config.toml
router_score = "softmax"
vocab_size = 32768
init_std_qkv = 0.0315
init_std_up = 0.045
learning_rate = 0.00419
doc_mask = true
Below are experts of layer 7 (counted from 0) of a mixture-of-experts language model. Rows are named router (the router's row for the expert), up (a neuron's input weights, with its number) and show model dimensions 0-255. Each number is 128 + 32 x the weight over its row's rms, rounded and kept within 0 to 255. Numbers have three digits each.
After each expert's rows: "comes after" lists some tokens at least twice as common just before its tokens as in all text. This comes from a sample of Wikipedia text that the model never trained on. Tokens count by the router's weight.

# expert 108
router:118154130128155089130153129097147150108125190171141180122096128183052091121158146173104120129146145090066135120139136112152126093113058123128085175144132128101143134169124194078160133181039109127180092142162081146150148143114126139159150098127115100169100109128160105108042126074101141127137091092076147125079135120098170145116151173118159104090161093092126180167108061136158169117140135083104123073153166170143194082152106154101165126114110119138061134129080165086079138094143111129181120152129120123117115099180156182049106096167159115111163142185163142084175203050084172164103184107140166101122148119174075131112108137104058138101117143159142114126111159118109107071137062142101122094138166118084140153142116119180101164136144123155116176139135150135127115095122151
up0:120185092150094153099146144098095146140179103160150139152098111197150133195098117105134102178120075104157169178154107092193166115091114163100177119097108195113109170117138121132206158151126159115145117064143139091134100087155103137148113157149069137072113130187135081101108127070133077186124171089147083118072138167100128148085091099187101123178110180127127137089184175161155106145103092129061126148078117097113157067094126054133127117136113126152108047100113087092141068097134132117147091124192123163114079113150171147119176066140088120092096079143120100117144159143121085072075127165155107126143100138139149139161111102147104100112141100131123149149175156073099168177108123115163123149126152099138146152177148149173170126170101131161096146113139132156181095084150122
up1:124098141098103116110126096142166080104127135117080146165205151055138080146155104093136157162163155088071121120111101115163154124132122136136126139165131157115132040190165153160131107207101150127104150085163141114217104083089150106158152092071127109158142163135109141072170149066185130103085163170151136152165111150166071187092091163096088144142177132071126123145121113145150096116157101102116108131103148165127131195121129108146171137176179161061178101128080122130113135126115128112158182144077107141148178094164138187163119158106076120124096118132167126181108074091154097181135125108153107049143113105119146102144170163150098109155120130104124103077091109136061123151141136113136138089156157102118154061073069164107153106113089099146100092154076160148095154132095123
up2:077082080103147127106084161136095170104116134115216146162130143140124195144100120134174129158142107141113143139144129184129103110100142115130129109100133149076110151142181131184086185115125100167110187108088163151145132088113108108100117136165162097119137106096152159123098149156134178068099074133138179156175159125150119089182114129165120150048121140145102141143095162074108141126147196111126088154112197141114173120096120133100132080128144188068058145126170166129137108164158135072119141095111158129151069090012097154097177111088101057111116134099079125155129100125154174125159145137093135128109212126141176151195202082102143102144098129129115125154076107121115159152122133130116107142168177078135108149088106131158110130154124118145158101056159149181133138079122174
comes after: "1", "2", " K", " W", " U", " H"

# expert 107
router:122165199117166138131134120087171170114080112103111171132165137163135097078179142134082112195186139118096164159181125158132104101160091064100116092141113104107161127141148160170151035164178098136131130101083084130129155168161061142104119112121187093156139138170200121101113183091133167146140120084126093132100155074094154134184125154129137072075173125129118075139138114113083131115147159093133087169142150094141087096126129191138117101142130105122170155152144103118150132095153156154116090131107133136170136127157123131122109099136168093152141143099131123095160085129147141095129070139172154098096157151087091152176089135078065188162092129170136108175106091111109166145092119113111060137095080106073112099085128175097116132119135096129204194095193085118161086101140201
up0:133066137093111100148104140144174088125136141124110172122132083204198151165122123116112122083179147140106148105133071147115092113181149171144152104134071121069127075109151119097089098137120161131103096147137142110171091072086117150188143134202097137085120196143121090128068129086176105095140123157182140149099119145118182086172075142208089115106127174127126182088080133103113134146122188153133106107097149104141110148124144136075175132091132132081155148170102159142106073146192163097144147079104076113136120142134065208134182116130132135151177156115089132143112132165157139136154109062104113127102108096085077063154125175122097111153106047125131172165084089179123144107117127164142087114130176079106116095127158108148091124189114121131130118115182116114084183149123102
up1:126119147147179151046166155102058183179145115177126142136151133047105081180116122083103149127101079147149105157153110168133117101129106123097131122069157098105121130101112152154186089075077114101156127158152148150132180133132149093158190108101128122081127062129138067170072160160091104161173170151098158112122141115115161103104057114136132156072068133083081161111154147140069163154125167163172102148136141124047109124088114152159153102112123129081137142149151110084117166083137132194135122115164124146133129156168097160120111141089116084165168151155150160112117164167088173170153110085166172127144163129153101118162153135190103148109071052105124116134145145061157148200100124096140098105123105133076172147140106127140114136067127172126110138089139078176152191130115147
up2:065127076147180111090124090163166133080114121155100163119159152157098111096078086111188089084159122168112127135134164164111112086174118101128125154086082142110090125142163107131172161144183141078130102149125169131102100072155142112123131145153142095121122132072151137128161065090089134153148065190146121152126132168128071083133039122186117165128106083159175078141184124136124126097132139126102137134149132095164156111159155107137142128124111073088114164163082154170096119098098124112170122114151156085147147161145112112116146120084123125125138081131070192110145154135147239163116104143113144175173153135118179156102156127196180132158154118096095164092105190122061164123132149173125122137174137158158125094228122119066097093052097138109151145105168145153142184115138132
comes after: " ", "1", "–", " on ", " of ", " / "

# expert 37
router:161134152125166107131083148164177112164112102156096181096164163174150120138124142157158154112094192159139058126067107147054084155081159137158087201141088121158113105128173137176128126104150103160079162090110111095146145170114125104118168083100166133126141132082151140089129119085113105140102095171143082153115167171132134120117159095120096114117113123061181135090150068137100095143096117123124149126156114151141082082117132141118140129123106071099092140110149136136113170101152148165133085149057077151081195147099155111106100162145148123135120075081107131109155140132136199115161133203104168171179080147151140088130130103181172060135149074087122174197135163177079117095206085181086161147140098159117099152136108113107093166145131077086110121078113101157180159094122101
up0:155122140053106156124109184164099095122113133111092120133108172152170158123158099088162139154133125159117111183113119124113116116120157192117200162081064180120045182148146124112059090079202136118121163093175143161110135154113204142152117117123104137116155105122173008154123107116144094157141154136136134104095138085116121169071140114148107192101138119140096069110135146065132138153076100158124220095132184099138138121107110110166067124133142158107116099157128104107106132093086098100142123132127175112124094090082110114101087126100162136115163034129137135131190133084125107106175067110108147121142165141127109142203146104132125129151122168114151135166126141146109047113094169160134130095131136078183155194146112168116140133141108064126157129138077163141138145128124083
up1:110111129125048130144172124071190157122129135082174168125097118131075090114124174121113125159151142095121205122132149095151124173114106106079118135141139169179102162107126066126053106163104108137116132153145147128099148115164144064048151177155147138143141149119135191134070105176098153181115116088138084124113125124150167168078111122104098110100155097090075141139135143112123197125128134158157095153100120120116100121107147165135137069132089139121100105116184132074164102130155111142077109143080130209116113095137123199136110115205151082125121128123165141155161154126169138086161117160140138126090097089138180119132094078124222197075141141136079113079148154151110107060095192125124093116102138101136214177088167178125070132139178130174128144131157114105095113138129123
up2:111116115119077137114126173103090130194119116171107181156146110162138120119144083104162153139109143135075105155144094210157136102108141188128115102102082132089128133140127187102101113147175127137119162139076171147131181099115117111122120076104163154173147159145093045156170154142108142130147119107119116096116112102132090115150099134165177156071086152197119208069155121175150136161079177158104158080108105111112126114085129152141123144110096177098118172122098148108137153110096132083136105167214117098140130129148102026154171110135121144134125120189140085060105176082097137121127125162148130166115119159145131139229117112129170090136153125140114123134130141113117109133117075130081040119122093106169081097152175075118129154132053097151093081130064079143113109115116202
comes after: ")", ".", " |", "==", " ==", "==="

# expert 29
router:153171108119157110092180087103149192092111183099175176122086146160141123136041109171104125145145128106134086154197141087078137133118136099131103159055098143132148199133097075154117105147157093149193181137094132155090138133146194156063082134160097138119084157143124154137143071141088158089163094099082147126134136168093097127140069163126088091132108131104149135174094076125152142100153069151126099071096175149150156116125088112181158109130116126179098083119127169095140176127157128163151130128134063178170139138117134108154067125080118167147082113063117124132080131184133159092126101099169143067169113155136093163062116122098132132086137150180158172185094142134138114122101101108147152135140150135160097098138201149148130109118140067172102122199089131117133109127084122
up0:117147144133106167170078106162178131162193144153110133148106142051094173122080205141105109129139151079148141160098069130127142180133209159140193147091117140169165100176137132113089141103076126142139178130125124121153177137155152136181129160141112126123109096149118093106127097174141144128136131125129158100098085151185166174089147160191124113166094100083066104096096110156181142115115199135072130105139158177128136111146174095104135109088171112073154115105061140103113116143135143068164105121141151130130078150102155123164083125133128103114145094139157114178039126137153169139094167102129095100177117144184065164150095131112114061145141117107134091166166188141117087090176141103137122165104154187136166122152075185140142145055127121181074109143078113150135095153148092
up1:172090151084134202165121159136160155154152116108125157133141161104177158081106100110082066081126141147129183156165096097153084103139189125135157082065161154131084094131139161083069169120178128139087145136201139077144164102070159147120104121105158114092086153112110204127190124202124113107137159140133132136129123139117137121098166125123102153140133112131136097160073102170157062149123068172160138148122146115127160187046144114069101112136127123112121110086143139090094153129111151107137144101089139180139126104128101106118141061118114183119078130094059118147109112157085184140156108066142122100145102166146083119135100158158114143101207169105152130109122134157147093163101114124162111154134069115095183098091148098098021132144088133077079140140141154161117182136156087
up2:136103106132159108083107165138130114122198132092099116110139157124087081128150089127111137111105146137140198108094165130138120087113185112131191146166098148073185107106130111117161133093126077139083095118117126126097103126055102111147156150138117150141146081123141204106133155067135152124108093067114130110171102145151187109118198177145164107201108149159055133095079075108071151132151085068125116130120170161075149121146093125095070113140115172151134104140141124071160143166110130152162058170124171146111072082102182147146115071159178091139123100194125071156098162092161148131153170091163092107127114139080136117105074127103104127121123104103112090160159173131152139108127108066137147134140131120164176205176125158120088161157083089118098093118210113127138091179143100
comes after: "′", "°", ".", ",", " | ", "1"

# expert 57
router:128123147123120108106161191157131102140129106159179158178163179106179100116104176127089131100143130140175106116158068120056116069109088115137140133159133128164147164171165185093100147124180100158181062066088124094100079128075096164131155149098156095166129138147144107093112153212080158179111089154080177167079165179176142150086179127134135112136113138160140181060124171112081115136099081112182147105144082120106090113149092119093132195167147090110105120117113161147086100094144159148113131144140136187123161141149126138095098132157170111090065163147122135117185108139109109121121116144120153140140120102080132082129097092107054132098114118085154148130126079133103163090156138120092099134094113072149104171230187062125115140156110109137137137076126172129095114075126146
up0:149150134096161136107178136117180127103130095174143144129153181113133123144150111103196120124158158069127183122125122138157142082152112170117206128074084165093108066121128139159140102145023110130132203146116118159137134143057069101129096099114164107144135127147144126129098117154145123118110061096149097106130141145107115118075126160093080181056073158126171133146146042134155171192136092124117183172127123152116085065084146101096158148131149133093114113137131105163109142159130126102150158172186061121135117146158154092110106134125144154136120111131123135114084185153072137155091129179144136137188132107154170142194141143173106172151157103096092095193142094175120128095100134187080077113064138197154125083126103146140119110128083129137169107134126099109158196140080183
up1:159109125112131154147066117175153097091118132134124154184104140138052089088141108117146128127116073111145136139180150130083093141125136161170103148129156156163123135140146134082074114116125153151207080146154184135172027101106071082162176110159112105153127130158088108118139129122151136140137114179112146133154088147153221142116132077140097111181078108123155171130167196157088078122163168149173183141123109090112103136103127114163142118088111112112104176116171156120118112182141084104109106123137096107100127182152128108102123113143119202134140142131086107092135130133195098074136099161161082089120182058117131080170210131107124157109109188124094206135171179078130065153144166127117061122095110072130126081149155140156148098139146094138105087093157101114123101166106153
up2:148159106178126135145159155101112075162162124069114161180123131114163174174110108137080084158135082133141081144212108103118131112105137148106166098137152140091179124170103121121171095084147127091135093099110142137097117140122139084162072113129123131109058162097112118077142101104138177170137127117113125107112118068093112118119144088053092199188092188140141116072097119135063084173060087113136129123129127108060056162121127134103143154120145173159184168108086122140116114140147119137166118104136204142099135136104082166130152158125136114125140122096101154104185131110173132149138125108076102165118119157185141143187087137108126117177224081123114126107061103118157100176103145136185109139154097084108105147078147130103146131175217162085137088140082114152174138162116165
comes after: " |", " |  |", ".", ")", " |  |  |", "\n\n"

# expert 114
router:118114200124182147155137078116077126077113113170130124075096179140104128124141130162125130133122139109113162155101154132152069139136096109100119146143151130158152151132195164090111109102064103117095121156107101161110168117182155185137085104089127129166123106200151081113119114111099079100170105059133105181129121084091168169100132202124085131148140092100095115083099095122164131134157099119101123092136143096118126157163119160073141073137164153121153138158087109114070134088135172176196105192140098147103122106194185180180060183174124132097136085147143132102107133095115157104158139182147154119127079184189114103109133150158172156158081074140139148164151172125057081095131146148107148117102096179088148121127112159093087187139106123192133170156093142109181166119115163
up0:151123081145158108086087159126134141166111109185124141123112152093109096144177151135096150143092169085203108169111099120129146104139122131100082128168132178115108128155081158169085121173123074167060130151145118154156042065136065144120104084107116154083108081213154188195119092117141124114123125139078148082163152156145147154119141142110087072135097144102083171149092155158109093147169100086128164179110124146067135095098106124147137142091140138159116098103188149162148158126173171130173132144153108088156089169090136105106126100140090135163121048138135088148086130241102152137163091117118119146131158083151139176176146143134090148083118085127160143134160146084145116098100123143080164067135170116109191047146168126116126138178140094142147134124106133083110150087118164
up1:125175107154067102082112189122108140129182079139131133115113135124128111159148120132158129147073156115118127124109103103077160129095123155141133120129144139189129053137159176120191145084123116239133130118112100126165131145161041143125125075085141075153112081162125171102106162097165116188099181152121079065149133122154128122105082036067127133130036128123129140121156110139156121140096103136113152102134067146179075147124127125135147178091124105120071131081130129143129165099085155128106110153115112073109189071101140082091169072143120128121163102163107065185114127086167177144107133148117124194123110115154166147151165144058131052128089106136175122142161135163192114139094094163148100123148133176154112122102102139166145151174165138118129122166142159129158083072127126
up2:175121116173137165167123084132179078142132148157109148109105155165160149126155149079126138103094109155114102130139074145053135123115101159173142124165178127105079108154109113144095155169153147157152098064136164155208122141054111155178136135132122122115102169130106139143073099119168188138148149198136122127168124100149159097121122098120119101109169148092143139089147170110172123105042130155153127089103101085188164094128147107147156177162166134094129153118150169182135142101144103143096146107110140143093168139107133108092088140131106182158188126087133132137074078104123097109105138100055156129146139165119097164163152164081132140147215119160121114165096036180139115102121159087131110141109122089054136083152126063133106060049173110148123140102187098133126208150146151
comes after: "2", "1", "\n\n", "On ", " On ", " "

# expert 18
router:100155117112125090098171082119076131094053124088135110138104133067150095151137097107108150165132107121125168095175131083099125074189078081159063193105101115117153137139115072115176131179152143141167193132073106158121164080121153157104121111141090069070139106149160151162119103101058111121169121098087178144176159148092093122169107163085139082110165136087127122150092119120127144143185143090145132077125168086119107091146196105189160097158074068182138116192124103121152128149146124166134134137110114162162131136091118101159102159099137131181081130107119142164138088178191153132157103129182128147129108158059138136121180177112119139104145084148082141184087115138137150176096175151128164136158096094159111178119184138114182073090151121172140096120080106116110162098131154
up0:079168141101150113146151103119181073118172111149116166139167152157163084167165140145139182093145127167184183152172151174151061093125106149136126131146111110107139105091166128061111100147125098154088131092094125142144128096146131155182195162112151104130100122106165178154128118094153168104083126103132125097141103077103153130183108150097156165068140102146070177105156165095126148147168151123065148151166122140097124087143129188077186113131068099106149131178171165100130078094171166145120124136125112101126124174123111192086089106160134066182126166145126095156126187156164112156135068118093159099147084138122107052130124158094120143127226058080102117150117144107108109143132104099090043160085155119112162110150097145124136101109183088137166107051177122124118131138120121
up1:131148120135145097158192086135147142087146167110089172097149151064134140074090101162113058125137144169090139144129107134100107120091105113133064105102179138052149160153114101176103117162158080114168088149110095125134121137204165185095149103165139130158122133149068121082189162093120137171138095121095119143115172066158065159184122124137147145091194142147132149134130087101142180086158128166076069112136147177122105173174084151085156099171137113159140184139119069156121171103167167081206131179085079080115128160189111166138095118146140124136091164115137156110076047149132114080125074081066111147093151121108152100177131125119162104146160147119119121157074118137142107103074145181136107164136174105131130105109150090091125130113119151139155145172153111124100081133155148
up2:124150141160173128143138099157126129139128108065156065152097185145088096151078137090162136153089082165185096163127104127108107125114066133123091130155101101199106092169165182089128093164140138116125144088119137127183091142117136146138131099096142119122098083125120121121077198108107099079086139164124136122121125167180120117138128100110146097096134092172073087140102150142122176154140122121177133195145144126118154155120139131170098066072113163103059102180113142138163096121175145112109114116130142104152129133052187099120130141150135143156192152166074090106093133156142116167173145149177104075141162133097157177136171145128156134110111091114108179138065222102111100233152105154150177093199115177117125131132141145152166149077069161097177102093124180146115128153083172
comes after: ".", "′", "°", "°N ", "–", ":"

# expert 24
router:105170106128126152114157101090169151102114134080150086112085179169166084132121125141102164115124129101141140109199126120079086089096130086092188138057137118180109177109082085140081138148165139182155150147127153152107092114125143200117110076148139104102114152133136175153132092109079160116124141099092120147147118153080051154133157187118165102113188125143108149135088090122129146131157099120168115092175118109137147105174176135195167138166078095215142094108156127125133154153185150165104099146090100176172122118132088105082054172092144082136067164118127148187107141152157218141106116117131109102144121161089165105100152146098178139119154151137089155169105114158167105118086143155135138168154161122129061122123173101092116131089174040166144074123087154112112074136106133
up0:112157140165101136048141149103124136168183093124111123113184131067132072146153124174147128164080215092106186148144149139099116101106052136098099194101132172120077077143145121149124083114134127142168092147104076121131138137164114113132129150047121097154131146142135154174148159101134125105104163125104135075105123122132113109121124111134090172127093088148085127153161073152148103160121096157106175115131102127091124155195140175078131099117173142140114079104110114114087143138146107166096135211086107163115178138091103103123070144093103151064126074121160124105118178139071123147120133124130159149103198121150155105147127103138184102162125152143170130152178219126184148150132117140084130157135163168167123158073146209070105113201130081124120166150078121068178143097110099
up1:075091112113171060112094149067036127095127138128134117079128142121132145160108149113113108172065138120046098143096128099141140139106177131041154116105149133113155129144142130115164146103149141147127068058135055158113102106146115114108100094111120091144111130160179128188075119162098108152142147122159130121138151153159099138071132150166187173151101170095082123089192123098166125091122167165100139138104165113152171117179116103137129112104119118185099177129118144189200135143112137180112135201143132098108122122141144143113101119109092073161095151086119159065104117110144158183140156196170168153166177123110169131179113067097161083090121145116139105132102155165096085079081111127100103074128151108114137127151144144070183137150144160101156101195125122136081154150200152
up2:202148094125146133130132097138155159137127089130127129143133156105119149140113120126111068122079125078122159125143100151084154096131077158168126161091135154153065172116099137179081142092105130175133169110139124167138139186142197198103154115097145144100148091125175084162158114126184165135100116133173160061144103147138101163089111152155100116115084134092110129133122159157132108119169145123107195123157207127133130114131095121156130171110111118153152140087109101148188153114222110127114165115104128119132170116087094134090067162093117152161127083105071110214104193150108192199099124098061097180157136127092081139078126149121163081094107124096053174196163116117136074092183151113146147144146137200119115116159104139151092104172146080119083135182127162136104155127097160
comes after: ".", "–", "-", " | ", " ", "/"

# expert 126
router:044165164124193165099126082094092072124066156108119158129073127151116095138129087137087178169173124084190173109121161101149098166145111102136117158116104142164132166117074135115146090172077091092137168123115107165136175160168157111091152112091151072124165159177164097138104142111114148094186121076093093168120122055074132136113101169107081124123153070097066067167129131165145146105138152105060109114090152081114122092149089188088161109153127159088189142179122148097068137121122196140123105182144116138080097115147168137184100170186160117168142119106172086093147103150168132107151143132158169135101094150122154155112105130149160108148157106150124110122097154090119105117065160146101078106134097133099123089112142174090127156138149120162159199131091095130133120095155184
up0:112097137134159116081125181165122170149118098138170161082131085105139109125140107125139141131135193191128136172142073121114110115127103148090106165151177179111117106109199151135171175065067092125159109099108095145110081087175100092143119146128145151109101087142064101178164106101129068074163109119096135087172147138127126124094100163144190165142133154186105163087137096119168127116134067120095127130143125149136162112143129126140159150121173099115088099091104083142122115163201125121209147121177104086170161169170149175151189055125120102076074164097151109094076176106053108100123137127165112118176126144088149093102186133148058116137155141096141147187174134132132159091122058139108145113165154125154138134215144120122131159165097132116137056155157135089089094144115126
up1:096118145146107134161119141118143125149160099086122125142111102178184118127120209150147085133012118104119102111103149131116180140121076185108149134136161128136130142111119100170082128093143110093118087143145160132170098140105095128162126111107105185098107136115138137129165084131125115189094126111154210110169107122140070139127150114182159165152186100097212120095202092194127105122060189130188140117154163101106117153107073158132163195108115114137132181155148094137130143083108126079110127145114135071152163116146119121104156189183132118146144180158125128119202029058106118083120172134104130094127146147117096143186101178088135126092064126104107154125088117156119114119061134089106177106163122097153137064118189153135081091118164161141101126115137129142160136151112109
up2:098147102138145146155094123146122095107103156123142155155125162105107116131127109127151174106147108135127114115192159111146131163102173113129118157112115092125128184137159094144122165120154145132167126057129117104122048090085126098128155139193121102098123136029109186155130159169132122127133150123131089091161126133128131117134119133217070137172099153089069146125161160121128134125083095177176143105116115151086159088125121052112152111135152163131096094142168193103159064124107120110106173083105102135073141123147119136144086111102129139143083168184115140145137151163098135155065155087140101116122152113155114101141119062088110136138122189101132173119141143209170153092225140129163112184090124054146121183165128053120094140152063087108085082147167194158103136212099090
comes after: "1", "2", " ", ",", " of ", " over "

# expert 19
router:177148118135081142162175091157092136093178107120111080083092157173199122170152107125063127085131117090197128091174075150066125126120143085173181118102088146164084168102086095107118179143165181148116141144120137133129100130106149164162086113087086178125144134110163168132139068147122183160084143082157104134155145165076059160156157123103106133195144121148176101137092112106115105161131072101130149073175102073108069139121147082169134115193104053199162101120164120186133184197094109177116089164160130126135112108140102092111128133168124163114112119153080178176105137132164157142153099117103083121107102127066115136145104163109154136096089100168091204117099116151125128165103112110117164131137125133133124127165173099172157160115128083112092105130078112101140148148131146
up0:193122110081117124146125158174071159128133088185088110141105149143125142100111131112132125099153120079121129065146054122122167099145123156114145131124105113157115102148143155141167158137090179098108118094144052148153130183116161146164098095149132091140115114152111123177107089155064134106126172149163180079089145177180094085064110151101152100147105104110125148112152139111138109110096096111088212113155169125144132112147143105169084168101138091116048097114126119200128125130122132121144126115129132112203102077155106141077099053084077091105150055163145152193091132139160142154129105089072202158156153130116131126144154067102103163102092104173132174127151166104156105181160167126123124080139085133194112129173141118158189124118186117082085208176121124099105138125091123
up1:179124221159078103145133090155161134078154103136103110082156114082121067144134146111135136082143125166155051125142139102138112166193175149122152063107100076148128183151171136154137118107108155128170142098099069155118110074145125174153081119106151080087159139060173100082105127104187129051144110056159137155113106127088112146169121128157093129126125070092107106188205139122096122143181091133107122139090099176115062136134179083138167069160154098150137128093113127191105203153120101186124158178152139058134125099123152064133146155163061142128104142124107116113093091127145146178115093119178086123136132165140132144144163111142152155125116158112165160092149116134121135154131101155127169108175162138149130097148152118089173120160092102122124099175125160127137087170124194
up2:096102101115119156144098178146142070150162165143215150161161146133126104099097092099127174083181087107146151124101132190163128072113112094055106168157140182121136143119128173127129137154109114146126027099093188132186130089176142119187140111117096123107141126097151130129088159111093169148149166188081114178145080096179151113155141118118110095121165169120157152115109142161136164118152118150140111140063127088132153177154116168144119094155196113191139108157120188087109070118152043092110136099102200120064170088058068138191074135106128147149124125076134114123155112111141081182129101128120112073160126116095133137115106112092137114129111104079131137119129100166108085120158151117135111149184173110077096169151105116133163126077120181103110090122141179122082131173119109
comes after: " | ", " |  |  | ", ", ", "- Time zone: UTC+", " (", ") | "

# expert 55
router:125111179126187061110145138190107124137137107189178137104136085098152127101093121115117151114126085153122073137110091110119097178080145123189115096086041097155138097099158137143125120048085092114125196101076090102077152163090155136154098087099144125113138121138105117152119104113140068063112101136174135183166169136109148160098124117133139172112184102071157149147134054122198093127123136116112140136165095133155142101125192079137105184141179076114149106092102082170117123180147149102159148139149110134120177184172166105090155132129136144109123120101116134152087097124123159101101182166167148163168096134096151096144136116157128085181135097060154164178137185137098172131137086166108142121107182149171072105098172098110109131190106105089111105092090093168118177126085124
up0:171131135096134077105177133112076097127138111131125116092134141077129145120062090091124163177073157117177111169147194136128148149077133129177084139051082160084088092204138116113165154099169166128128148137187126143115124133136126122077134151139116150121223081107110182120162150169066130140109108096122109113126135129183063092180150141088017144083071171155136084110115111132131128157145129138138114108118112148131071096118096133119091119142112145137144114129128101164133126175097165127129100181200122164094094105163090152160176079107105172120066122091110126113108137193075104095111122136171109150145109110116163122098075164089107151097153085107150099179161127157135144166123093136105151121121089187149112159101160136118164140127076186066165111140115139223140114097125143
up1:144158094202121129060172180133114125138130154128112117124097106073116108182133158106098071192098136090073105128153142147128146173119110081126164164184169115093118159137117095099127160130148172121192113092155130152122140126142128084189112159144118172133044111160145109184168131165081078056157147105111129123134162154149054111069085088081135146080173157136097107132126122100131099066177031091121100140143113093132123081134118158141151137163122135135123118157131071127167139176122142173116196169136146094090100167185061087134122148159116175129140158127155138159117091119100122096107146148192126132142109179086152146125147207161168129182118120150121129104075127148176129174128089075163143088158113157153100117049117112144126148141163136158121144114109173121086137181084128
up2:152142129093146147170090157176124094126159095141102153119174139139146154112121189117131168094118133122039085143146130150093169082081101156120124117102115165125089122134140153139096096099195121091184188106098145107165113127108109068143134110119145118093167070084182092087097181100087134124098139063144178154110156126181124175068107169181064216055174141191098107126153133133108133095082124167226196060091118135189110134148154062133130137179146129141111119151129135065111121196135084129127114053136144150128140150100175127107065152116149128135092117132127141130181127127121143115107080063115109137121152081089072126146116144119082118111121103112096154138149159150118143132111088129149126135071155100171119182069111102131133125119135094121168154120123133138084098084137111
comes after: "==", "===", ")", " ==", " |", " ==="

# expert 42
router:109147111194137151098145127120195129173143133120126139130088174189187078100090129208137171101180146105125102084163130101117114108089148130122152140185126067125143125149108088146102152108192093154170136094118120103141070157121075071063090162165157176164137125117114102105068142143134158174130122139069125170131167123117130088103161138119148090107201161128131113122136085083088173055085100134169095144133135125170157062126094089157112112097151102112139098102137168100155112128201064155125135123100103153118200176134149125136098132148179098130176163103094134113186105087162136134098080138112164094133089060105166102120124064103138160058146104155129079113098126184133156087132057134142133110108166103106128136149198090170123144099145096139156145100154149138116092137139069
up0:098160128158195163160106086150064067090133078126145086147119150135098179149175119119177156125174105149137090131138128102162166119125122170143160089127091150100120125116168144095118178124133153130125130159127191111133117043093172167118066125143097094117157112123153038138136075150107063146121146109137190163149130092146095157138137201111095111126115152179100079146087104163075103137151192178138149157126119125135126098102103051129128119134170141090144133086081095143118147173088064072110165168100158114066125118099181127135081127134137084101076139120101164128150167075079071130120149091111115166154158112145114091135101167173171113156135051092098108161173178158122156155119106138101144114130071142069147189099127103143148159119135108130106135115079184145175151117181155
up1:130150132151125067089153104129163144107131114141156141114098110117135066150138124136161167179113144131125158131133110084124177077162076135130108118116096131085113140083106111162131093115126141117160112101108147148086111066157125116152186125087089125118118173167125064208152182077110124058164131071114120123086092185156148103108124148129128183120155121066148149155146114136169175123165040137126171104172130191178098120153144158156102040095089126195130100109151073172118124138103067139139138134140107096085121142156061089120153157117101144135126173107077149152119125141190189150117116107138161126088111121087091153170096138162161108093128128146128142084138159091081136149131096128171131126187174118147128139094086116071135206127161157073115132198080033164079142157127137
up2:131115124153145151147153105152101078139145137146136075177172145150134116103092161082130049160104133091154104088082063126106177116112166188145133150115118170117151136132150190094160117177116156086055109101191106120181206182116181129104148086054172136100230143140167125110125152135183162145084102132138133096133156161158085135040161079080075131101071060081127139091125174125086157126111113120134102090111153135101126129098125115088123189167131077117138101107135147133152159129147186147150095135122170146094139104130154097103109174172108139120072099140156115174154142083069161115199137144072158205158131133164134114133135137109129143150102129171113089090078107142152134151143163155074124087150092149129092129175154131121110140120167109121121101081116136182151136123152116
comes after: " |", ")", "0", " |  |", " |  |  |", "17"

# expert 47
router:167087132154150133133142096132188047121126100148222136133143164136163075116098129112044189110182178150177117112112080108123173088083125103138101088093147137181082116134161138184099093164150102128141134095018111122096135135137098107110138132067157146135137079110094093147107105125120155167144101150119124166132113193136144146118138113097124158159146093126141144151082149132110153128104102096102125102122106128103105139117137043124104116206174143114153061099146078147097113133153152139092085156118145104138150141118180069104099164122138110106151186059127117140141154167104127162119128163142171141135092151084153090110076059116151111167134122134101166146143112164151094092124141176152137130134098099190093180165177056090103191143093140123076086081111148176093106125127193
up0:165153162108146140135066116098113098186085098141161093107153159136133084108139172150102156128108155127102162137133095109183128175157134127148108055097139120117139051161153194100189070119140105137116142134071151113078110125127100172149148128112114113084160064133170098139124138115155106118178126139126115091120085090077159152074137187173142130161094085082143053078112161175137205133145204127151152074119160122140113116163171121100176147117107165098123158161129107116086159145093165141120159131112172117128097132086144100110176139112156086147193106108163108058166190126137129177151139134120124118093096128081163101159115108133176132127073205115168128113149080136094116113079120133129056099122116088101177114142080115108105129129134140162140127112117136131191135177244155
up1:123125103085101123085177152137152115117093137114105193187099161162063154166158073092164194094174087160165160175134126119139192078140123118107119122061107170100121112097078089189172118199116110126114135112105133169132146108090105152099134066097077136093219122087128115139130128174169047190129185148164092144124027176114162144153065140136103140135089108144124149140127126143176109114162162149130179091079090106138199101105139129134150164095146103142148153101158111127145153129082097116086110118138079171100150127113133104145132154069097168185147101094100120140080185120130143151176173150145089122129117114113134145113096094137133099140102146189138174126119121166103066117108104129126116121134090142173158150129132098235128145136139162123071105137122141144152154164121140
up2:138097101069122148156100210113114144082141137148223109161107142088107082102140174103097178136129150095060144106142155093128120117126152141137158075153124092126111121120085216111137101114135102132169093149118107127162089118114141101125133153145141103106186114071131123200101141213093154119174083078159181093151113116153184063053183112109149181117138109071128091112125127130150135144108094124178110143106145075135100118140123121127105107144026149160121171148116130117109112133125129088102148129117114116134120164059079102140130122112135183156166110181160114118160163117106143094169179144158113112130146147144131148101098061134138155113106217166154133128123136134161081109056153182126069127151109048115178120133136106113101125188097154110055148132121113125126120170162069
comes after: " =", ".", ")", ") =", " |", ")."